Experts of a small language model.
Size: vocabulary 46242, 158M parameters.
Below are experts of layer 11 (counted from 0) of a mixture-of-experts language model. Rows are named router (the router's row for the expert) and show model dimensions 384-511. Each number is 128 + 32 x the weight over its row's rms, rounded and kept within 0 to 255. Numbers have three digits each.
After each expert's rows: "gets" lists some tokens that make up at least twice as much of what it gets as of all text. This comes from a sample of Wikipedia text that the model never trained on. Tokens count by the router's weight.

# expert 50
router:048104135125181134166099090118125103138118133146148222181145109135129140146089121137118203096124139127143080109154106099114199107102110132152150136121122153143131098098117137185149167157104092142099167098097185135123061119121106123087104168038175142176164111088114158120124109112118115125124112136122088113046144138174084114113093147157116130159108138104141115146159128151144118122051
gets: " in", " of", " by", " for", " on", " from"

# expert 8
router:050133119087169099125143119095161106145098131137143171129112108169056181056105094083160190066191135138099115117091141140077109099078148074115145132115129134069108069136156116163151151148065121092154125128100187132146104140080095123074086120110137135138135155090149146176143104133100133122131116167096087105143111110115087103147116088142086142149155130150156133118161138126151132116088
gets: " the", " to", " at", " from", " after", " would"

# expert 20
router:104117113091134079130151172117113115132162128132128192063109124119155131115122131104140108097160191113085113161093147093120126118121158160149117108097135135099060140121127119158109185123113098154106150115142223122148105146106081118114140162086123124183121192088094192178157169107102167088135150199112108133113151117138110111148150166131147144148139108147104172167099135163134149118132
gets: "-", " the", "|", "=", "The", " The"

# expert 35
router:026129152092168156123118138099140147166139072136128216116112180126095183145104105142121125116140162179101113098108105090116098097140172054137132121102095087093136162099121094140150186111061120147109145106157255143175100138156121109161113168092160126153161194114116140127126151142094159127181146205115166125104140111135110081158080113168136082164149150125143126120133132201097157176083
gets: " the", " |", " at", " ", " /", " won"

# expert 61
router:032135158134178133118144152154153116159137095124155179090143147109123155079113086116147166063139172141122079129120148114074128079090174145183095151138118151053122145104098144145156195101081120113125161092130199156113100150104107102142162141130131119229129165115099147125124148149082157119163126203155096155070157085117087143162131128186102152191117179109139186116131113149124121178103
gets: " the", " of", " by", " to", " was", " as"

# expert 9
router:039135195142212116197157096099140047143142075103117241087133120117136245154082117115135107119134166097128061176157158158080076075083133123154126149094103129098114146093141118123131255155160088155086184101125205136122120122137095145146136158107130156155121177108141117139115118103085116152154173179119098129094137108149136103084115152142119145134129175121129193142146119133101118151128
gets: " a", "|", " as", " an", " member", " part"

# expert 48
router:143099148140149093158117136108087101091111088126142132150141105136127174049102114119128153118119140099131071142124129067124132040146188093124115146117120148083157137136149135157172244143076102098136177143130175110127114108079081127132128193147112127193157180102140098149117117124084154131115163189131124103136141080127082100159127149123133133150160141129147155149116142152136133140084
gets: " with", " to", " of", " that", " and", " for"

# expert 33
router:094120164109111093171135140076088132110077078175114179085134160110138155184109133125149120096172181179112073163182084091098098156111133102143106144108146147092136078113134176185163255108073101086136138184086171125180043160113120126150128128072103155173164173076108061175125139112112128091135099180139115122077107083182105096148117124140133131153101133120186130157084131096087169139085
gets: " was", " is", " were", " be", " are", " been"

# expert 24
router:076106159157187098130178106113134108089125091132120190108089114136095143104087091125170112112103116173103095133186172124141118109122134115128132164099148141130129132106184090129090221121134118184109121144112244151135075121103076115180095118061105093152139199123116146142106157091124144105186147183130103116104154088136108100137094155163100104156170081097123122144119170186149124067089
gets: "\n", " |", "|", " on", "On", " On"

# expert 39
router:126094128119194112137120138098106079123123074172133254159135110150137138051065100099129079095145170138118108116134100067083102155140169095162142116080122139099160154135122124154128233101075116105102165103119255118144132184065120090132093166106131134163132149100109135125121069088070155149126159191115109151144136073160057117131092139130129149133151078154161102112114143151107087128090
gets: " |", ".", "s.", "-", ").", ":"

# expert 36
router:097134133119216119132131029128107135144162119144119220095121135122126133057161127140170130101127172152123128134134112117122129121089168116153090133135133123101141144123146137172162255121071092153127131050126146146124061156071092134138159143121093129144167132079096171180148138136075181111103197141104101157113134096139090132187121148189113161145161156114144135128135174160118138130142
gets: " the", " and", " of", " their", "'s", " his"

# expert 16
router:032116155125096122118164139095119156100115166158164189131111077139128200134064116123104130095158160131098113146165157169135212064107106091168112132111173136119108141115111171108093193168136138172134140109166250153088153100094166097138132094131110124169109156073136126115133159152073115132136163201158118126089136116187076159097099148113113150181154101123100144214112130119138168089168
gets: "-", "|", " in", " In", "In", " January"

# expert 44
router:128118107164167087131130091147124085137145114123162204106124099145124141176074167051149156118134173112063117150124125114109154067122166160139124106151150146076150136108108134139143238135135087151115139097131183160127090178123135143158175094081122179166130165080129117147149149124090120121163182169138085125094140067192019107159160157161130144139138119120132154165159130138103172097069
gets: " as", " in", " of", " with", " has", " had"

# expert 49
router:084141166111114115130147107070118090099150121143151164117137110149131169125136133105159154108179145092133087190123142091097065079148148092151087186145137152120139110077185144108116227130111070077110159101100200142166146083126134106145094144115129082139108158077099083174164111151123159086120164203109085127100124098136098136141086128143100118132141176152121148139111154129134098122111
gets: ",", "s,", "),", "a,", "e,", "er,"

# expert 38
router:026082195151138112129136121126049120157170112153127215114129184191115194103112117133124159121174117156134079099126114118123093097118222101138100141106156157152131157103109156128172237108125104088138158116133245144093111049111153145076106132092119132160142175083136163159173156126100201101118176208079107127110165105122070138159106141194116124158146130130143177148129161129132087094093
gets: " |", " of", " in", " New", "|", " United"

# expert 3
router:103114121141113138098161060160157113075118162155169225100134059089167137101129097100153178134128176139076057128196102109130119098160139132105112117115121188115183128092181149152112232159095092168120137128146177156165085174062102094119099174121130146178171159070157140143127134141068151140158094165126094157079178110108061126141059146117093133170077142082098155156173147120129113130139
gets: " in", " for", " on", " to", " used", " with"

# expert 17
router:055148105151151123136100058164096096166120083150139239103129108106143153126083136107151172130166110106139113156157139153074126098143162111137112157115087118094123108179199120132127234106096123113135141096108242104147130139080119149162106118169156137160122130138115146156170062147062161112115095206103084124098139114097112130140115113168117136173149149129167108128103162175103094128085
gets: " |", ";", " =", " ", " 0", " A;"

# expert 7
router:098107130096162085138159149125125139120097138142124182105102135151113105071115101088143120097151178091094054141128109136088145104117159131151112120079152126076156110109178124161123221157110114087099154116099252106149135077133097127127134173135151118156193118109162191192136132113106166101126119226144098170069147079165094095178110124160165157146156159127156151148116166150137092103080
gets: " |", "-", " by", "=", " John", ":"